Weights of a small mixture-of-experts language model, trained from scratch on English Wikipedia.
Size: 11 layers, vocabulary 14747, 41.6M parameters.
Below are experts of layer 5 (counted from 0) of a mixture-of-experts language model. Rows are named router (the router's row for the expert), down (a neuron's output weights, with its number) and show model dimensions 0-159. Each number is 128 + 24 x the weight over its row's rms, rounded and kept within 0 to 255. Numbers have three digits each.
After each expert's rows: a language model's description of what the expert responds to. This comes from a sample of Wikipedia text that the model never trained on.

# expert 60
router:083121159146130115123125110128111129149122148151112126083148146112161150134101129138147099105167132159147111163075129101118138148152138136127114110147133161141095115147100187124134140155106081133133115147100112155105113126140164158092154129148121147146131120158126124120114076086142099113089152132123112130102138123165104148140135142135134106122146158105125154164135122124115161137120113083124087161109171153136099149144121154150163145116138108118110126099140157113130085127095185
down0:106160090144135102091100117137163082138153136159142139129100142155131070142144122141110142104126104150175150115143134140102115099139133114088184131116093116124115130075137146126141169126140142078168126099142086148143117162131158144155127096139143099096130085112117122158104142138155130137139137143099098149107112137137173100100111128132155094105134109054149103152119118154120094160168167094154130155169138120135119146101073107130133161144137093150097134115135140127163141101094139
What it handles: Spaces before numbers. Bare space tokens before numbers in tables and prose, plus dashes, $, as, not, and mid-word pieces.

# expert 8
router:135102154155089153145150129146147107142120131144141106102136118135172137123132137137087138115096130143157106131096137104101102123144158176146144120188113149136102112162108200100110127125126146143129107131126169123145125112147161173136138127125181132136129115153122105120138090125090116168097123122108146152148134121141144155153151131070136106111175112117125113148095093133118163107091129127151115115136126159182108141129180144108152144088120150131108132140131114096147105115150188
down0:127166142140119107122158129131149154115122120139135158132134165108149104154128110130144119130150104124171127119122115170158118104134133106106172086153109204106129125157154157096094112106123143134101107117138117131100136074138165149106120139114110166169138142125110168123130187125170111159103103137152119108151188086106121124121098104125104138087141138124085128114142120121109117094143156130109118113101165136141133140124112147033162089165106125125143147143130131079204111120125134
What it handles: Parentheses and verb stems. Opening parentheses after names in lists and captions, plus verb or name stems mid-sentence, such as reflect, served, under, Am.

# expert 11
router:137123133150143130109130094142117130177106155111134117133110157147158160120110100126161112146095132137182134142073081154131165125162131137138144114135129136116073111152079130159127131146132143098153092139112189132120122103126109162111132096143161140170164142161122069120110097121087135123108178148146158123117117173125116142172161135127122101150144110106105116128150137104106168127139111111130094177106147169125099159138133108164165140119108092137115118152163113111131112134161174
down0:161136147094115139122128122103093120127116116123148128094162151105128168137121115132159112072150117144155167132132108100126081081125107092115102129106161123094140161146143101112130176115142105141089114140147174123096127083098096182156129109102149154176144105095155138101132122113124135118141114079089152167136116157112114110114140148153099148126121090100136112103130117136126116120121130095089137163094087122143076126130139137137100083128114118098121157140101114116126134134132147
What it handles: Sentence ends, copulas, hyphens. Sentence-final periods, the verbs was, is, were, be, and hyphens inside compounds like low-dimensional or cyber-security.

# expert 26
router:145123148152083126076164117131144156145094146131152163147154141174159131138106112134104137151113154156160134170111137150138086154152118149156115094171143135091107102157136147093163128127132156130140132178108148142148148128115160151100169106141195140155151134142157109089136108118116142119110152124164141118133143142122136160128137162092106104119157155083128082117138127110105175124117104105118088154108158135152120156103105134140150161106110101102119131167181126090087123128148143
down0:110156153120129110146161097131164140132114128139128153077158163137115140099095098133142131092140076148142159106137092205128146128116106107148083102142131120122126153136159137132086146122115159154114109119110115146118142163135094126139149092105117127113092140122151073132124112107095121151116123083153175142138132111122129127141141120147142145138091122166160154150094123150134127099105077140125140117137140180134087104142157137135137125132127133107133102149107136155160118106132145
What it handles: Sentence boundaries, list dashes. Periods, commas and closing quotes ending clauses, the word in or During opening sentences, and dashes starting list lines.

# expert 24
router:112132132121094131114123114137150115150136144152121143126136128133153109114144077137098124125139154156135139147100096114121122131113142123124113128163080167114106093125096175082117139126120142135133146181094178127113104124130086133097138106158147137141175114158149109104111070159131133132124161126100112140134143168156151135162115171108101127153184130115129126154123126102114137143119106135092116143119143159169142184107131173115142112106104093109154156110140122093111081058124135
down0:138128094123116091130172105128160097151114128142112128173126071107108176068155111101109123102137117169130157161128136156122146110090145122140114102121139116133122119102145137105112178126069159136094093147140139135129143096086118132113146111138187070107129121160133131107145089166103143145175113121147099103123118136146138140131117136104142124146132170142135156153127141125106132120162100127124109126205148151138109143161086104112137128140152132145097165090145144105150110120126123
What it handles: Name-initial capitals, scripts. Capitalized word starts of names and titles in tables and lists, such as H, M, K, plus non-Latin script bytes.

# expert 13
router:067113149125110163096155096142118156139147132181139118140169130159129154104114132134128114150137131107123156169134096109112137104112097140121177130141140144133120161124106128112113165138129133143149121109132147138149134094150120153106157106170186135146140158133135126093131095142145125121103118118145163121121117158155110170136157182104133099119167109114123142143136138127148148113121131081129129116144162139159119151093141135123107179101097118156154140166149147131138072089155146
down0:140176133136138125135127140125131111127081145123132103103142154117116116123154121091123141127130201153157159188112106107109129116108130156107145112122137126129114118146143111076136112094136072108095099132137097165105127130108161150139135089128121141127135169144154120111123131126143114166147180091130134126162140133106150098154093152112128139072162104098141157082119140097114130101141143088143136100113129112127144152105114145157120149094137111144113094168140133108158124137138129
What it handles: Proper-name continuations. Later words and pieces inside names of companies, record labels, albums and places, such as United States, Records, Take-Two, Racing.

# expert 4
router:132121143180098136102111124121110168138118149126128156135137140131125164111115119149149124141148117177136117152087137111089136111116107116132136106166134176120104097158118169113147176139148167124152129122137137101132173143115142111103147149112197096142126098190112064121124101096150122098141127131137149138136098124164134173137180118135110121148140130115111122139153139103107138147134097118084086139103135133138127170129141102124108157137081090077095143125157119116103070115175144
down0:158118141161137094069162104145121146167138046107150102107140106148094111112131152144142146074126152155128148134076184073161110116085088139124136155122137140127141145111091065099130130105150160108101079114125140136144106186108083163161109107121131178158152089142137117134096142139148137119122133130101130128100146124080130114145157146106150136129113159098119115118158124122129146147105117128089118126132125124141140077154090134145129104169141096120147120144117136141106127187147144
What it handles: Small numbers and quantities. Digits and small numbers in tables, dates and scores (18 July, 6–4, 27), plus quantity words like half, any, few, one.

# expert 34
router:083119145152111161109153085194130153165126140143132128120129108104153132128153129161134145181078174097135151188132106087090166133155127106136116136155149128136071109132116153113096133125133143116172139124129138117137111126152167120093137158142131146121107142145171063136145067124170085138128180126106151142122122141139150184158147170136103074157114131104112127107089139127119127116101150122081125150164146138129111154114150146138136147132129120110132120131143132075124067110162169
down0:127127114121120157125185110162106156109119116119132141136151141081165165099112102143121089167103118091147159119125113173102113118126148159128129119148118107143173150135108118129168146111152159112087141102101129124136151142106129163134122079117123098129097119138173114091113138117153185148118128184107146125076107164179133168147124157117160100100102144139108118113125085129110096092112100147128128115146111108144168151124131199112125158117086145110122062119112129143093106173114132
What it handles: Football results and sports. Hyphens in football scores (2-1, 1-1) and capitalized name starts (Ar, Ch, Pat) in sports club and season articles, plus "of".

# expert 17
router:112123117106090116117129115131102120100149132120132152084166117138168137122119129147102149124131132102142142146148135089121142107128140125111157167169164151089091149152096165117113123139137140150165122131138106156127149133136157137104159146152129137118165135121139129144099048098149078158126147146129124185118120164154118154150181164119143160149166151098136134142106130091138161134125139103140112100129135116156131122093159126132148199096089124092148104146122166114138089099133146
down0:110129126117148150115123131144161154168124135141142152169122123114156134157126132181148133128152128110139143103119136154129131109120164158154112129100108126148146140121125122152109147131166147133119078125148140113088099089104168133113123104166110167186133142129128134098120163167124165107124108078099144121157126111145159087161128104143124165169127127145101143128114121130092168095093124168129122132141139116118128146133169084110091118168155096180174112147125130114091143115111103
What it handles: Digits in coordinates, dates. Number pieces in years, coordinates, time zones and figures, such as 196, 188, UTC+, the seconds in 46°36′26″N.

# expert 43
router:125043176132147086100154068190107133158120170121127126115136112105137074146099120152147124126095148170156122130128136118127142145126139136122143115167134144092102107098089128100139133146160145114158115105115109140115130119137186146122123099109124127127153148163137103110124048105135086111095143137117142161123107112116107171149135118101089103124138114117137116149149108137124158104124107122099118127108117134135128129138114201173119131139145101102136123101128086132127113115142153
down0:132134123117135097116175145136138163153121124115112167138092115120175137117115155087081117171149153134119108123124140143120099205153153155145097110167144121119119130069088099098107181112148126149140119138151099111101110115143106108133080099104136152073097140107142138111096123083130120163153126139147140130175149108170137139105108120135092165143135152149129080110128135097092093108126113102116120114125124163111140097109132105119103151119131185130181146115162113164162129128148144
What it handles: Early word fragments. Short consonant-vowel fragments near the start of a split word, such as Cra-f-ts, pl-aintiffs, vot-er, Capt.

# expert 0
router:115139139153114112124156112154111152151091151156123156111139131153175168085114102158138183096154148181123109122115131151109123146184136137135145141159114188108102113112104145135085164159144120111142126154109164128140147145104134107069176119132157116136149135185108104143106118099134113132111151135136167120125127151144108155138143161087137115119163112123120111164109123100143162143101111120154147148143145137178114126147142121165152146097094091102112137156165128123134078106112164
down0:139129130151119112103158101129120120088169136151139155162140115148133112130170132151149108154113140124103100168146159107144116087153145111115148143153109136160159109122167144115140132096097134150097086116128110055096137134124152110107166120170127105094124180122094187134142186154120132142127111123169145139142157180111139157147140133089125146152157137130084128080088134068102148156137125110157112116145131118135163086134152093135146125102128092148115111073146135138116090101148135
What it handles: Table pipes, adverbs. Row-opening pipe characters in wiki tables, plus adverbs and quantifiers like also, not, only, more, both.

# expert 39
router:101092126136080115086126106140149158126094123145136136114126127137116168136097126170120132149075127136169109117119086135096166143124127121109127165139124135106118103124106134121141095138152136106107145159135120130131160138124132163105157135142139138151141146161152129170130108119149087144084176128108167099125082153151128149177129124102107110182154134073126140143150154128107160116105080108139114148118134130139096157136135152158121205088137092112123126115113124145104111098133138
down0:082076102126108096133126118121107149159153119114144107153123153151159109139148153141090150178153099124105137190133129125135121148134135098098145150115105121148106157141126150112102142130132154133095083139161103159152149125151159135127146150152109123117102176109121145139123099112127083114159135153102150104156124093133134146145152115105107106163154119153112143085161163111085147130137134103148122082152136123108108112119120164121165096143124126095105160115137128141121159153096130
What it handles: Mid-word pieces, auxiliaries. Short inner fragments of longer words (coll-o-quially, rode-o, Trans-c-endental) plus auxiliaries and function words like been, be, also, never.

# expert 62
router:105112142145110147102119118140131151121118143151106121134126124168187161127116086136112169135178107160128103131123115138086120126156117142097141125142134142121123141153106137143142137150157104115171097164108149117118105140151136147111148123126160090110144181115110104158124096115136136131074115066090123128118102175148083180139149161146139149139152137105143136142140144148123157155146110109081144140106143137142094143127182144160143163143097124132153165141149116119084122117127139
down1:117120139079149082116132124078120126130112164140148144153165163194140151113140145108128130148179153109143136132127121122139149147142095144164088109105144132107112138121143150129135121123138143107156109157124121159148142094121115103098109125119136098112136099125134150137106100086129088091130099129147133118156131130115171088110152102120121113152112130094129130128128121170113119166137155110101169155092147149145097167118154100163146119118143105130127116137074151138092179127104148
What it handles: Mid-word suffixes, place names. Inner or final word pieces like -ed, -er, -it after stems, the second word of names like United States, and table bars in results tables.

# expert 56
router:113120129121094104133120108153101130140107087141114142124176121113154135102123077187146126139120132131160110153113115117129102112141132118162113169151129138071080114159079175148136149139164156131159122145091157109125131126140124110100115099136168114132142158138130100136108060104139112110109171143143131149093169138144114175173169171120118130143135145064099149123118144134130144129170171121090153135099120151095121168109168163145130129136135126096118141158183136114139096104148163
down0:128154096167105086147066133135106141139092119135148110052111136117074139088097133164121083120134081086118095121129132116131091145107158149138144096174172130117125109139143136130108151164141090128132116130155122087139123138104081145155130138125106109112111119102113163099134080124107129116149121125142118124112151113135081146143140122176103083129143111138078133148140147151142061122150146102162129160130138102140120134108130103148108119099115101105122134130078087120134079120111128
What it handles: Table cells, numeric punctuation. Table bars, periods and decimals in statistics and election tables, dates and percentages, plus the ending er in words like fewer.

# expert 40
router:110114137114130120118135093159146146112167138135151120095150099108111111133080114138114152092133142144157148136163146109125126162102166099110171152141120161098108131120140142138147118135129124174123124159111157134119122135123131143104153115144115144194162162122134133167137089147184115136112167135109125168102127155143100143167176133089110121161155130121110148182111127116144137136088116120102094148122129151152136133095128166158111130107084119132167143122106165107090103090137119
down0:132144104091121117079149103143079123132114091128155123140109137138133144138106109123107104185134188071134148149115145124122146174152159146138104128120137110133114120131152115111126147129148121082145108125099148148130133172072146104088104148149149126131083119115109172137109133144102156107137114166100133143178125133130171135108138112107140131119139082088134102108099085150126075115128152153156081107124133116060142137123106158109120122115160102145129155130179113116140158158126111
What it handles: Names, countries, taxonomy. Infobox values after a colon such as first names, countries and nationalities (James, Turkish, China), and taxonomy terms like species, Kingdom, -idae.

# expert 33
router:087111139107093116124133099184128151148147129192105093067146122144135121136122101150129142127121155150142118155131103129093102122111119161121141131143177173113118154145120112128135103160123112120148084115106158121134121102137157163124168144170137125163138150134119138129110089126145126151080140105138130138118138136147139136121164143110130108132129141108128141126109112119159166101129142118127131115139147154149093167102155180128091160123105127129192170119139123118090101112126180
down0:117126139108144171138107120115107147125109093124110124135129132155106118141117078118131141124129114144128109149160127125100119124131129147151106088113142127107159174092100148128131143149137139117162136096135135159114105128165148114123102139115170106157142116098077112104141089107128109121105123111075117100146137111106091172085164175173138081140155112175144163129079133157169115148122147153103167107149166141127082133105134139110100165134126149094097123168113162121102131144089151
What it handles: Personal name parts. Given names, surnames and word pieces completing them, especially in cast lists and tables: Washington, Thomas, Hill, Miche-le, Hand-ler.

# expert 15
router:123100149148110111139159095119112134136146141130094099097134107175155161126077107135136160140068129120165133152072135136075111135123136149129142096154135180122117133169132164140145108125127111140174122098131142149161150114109139182109187116111104129110152158155117131097127099121141100112117156107123137134113090134118113155153124131147085098166151100151145120154131111089136172124106105129142133109094129131168092126130107153144167150129094123106103162122111112104134117100130135
down0:079162117107135120134116151118123115120149157087170122154114168121093147143108109157119090124117126124122133150181119178144097121159136126152150123094074131126121156121110137161114177135171100128097091099080136089127100134131098113132138152129131127096142115113120134127136130103153160089138138155139145093140153161131136172149165115138102187106076140102098146136174140164120102111146125184118145097122070140099101132138122100131109094145136111151135142157170140086133129089112148
What it handles: Biography career words. Words in biographical narration of education and career, such as graduated, study, settled, his, at Oxford, plus colons and dashes.

# expert 42
router:080082154115083110101177101154091163159122124123105139127149119129127147139140115133122165134128166146140125163142113109091126155139127126121082116121130154127086073186136123130097125112167133135130140160133137124131120137133123134135151112129125126134106145151152063134149094119147145170126158096153143129172100120119153167172163161114089103147124126106132111118112128144129135101094139097107121159151133156165121179105114131116146118145109114152145144148164131129074099116154173
down0:125122131146121154099156137111153102127126151106142094143127187108150107136135129117162137143155128128079168112141105106111164116155105146138137153092152101121127150068092109071142090091142150123137074148139132125180158139111183147137143082147133120125132117149105143092138101114132185109121109147145086137141108129147117098085100090154164154108122122114145108128132119146187137143128106133076144120171106086096132097141138144111121166131116130101121130104148130108132107122127128
What it handles: Sports vocabulary. Words in sports articles and tables: league, club, season, match, football, country codes ENG or ARG, team names.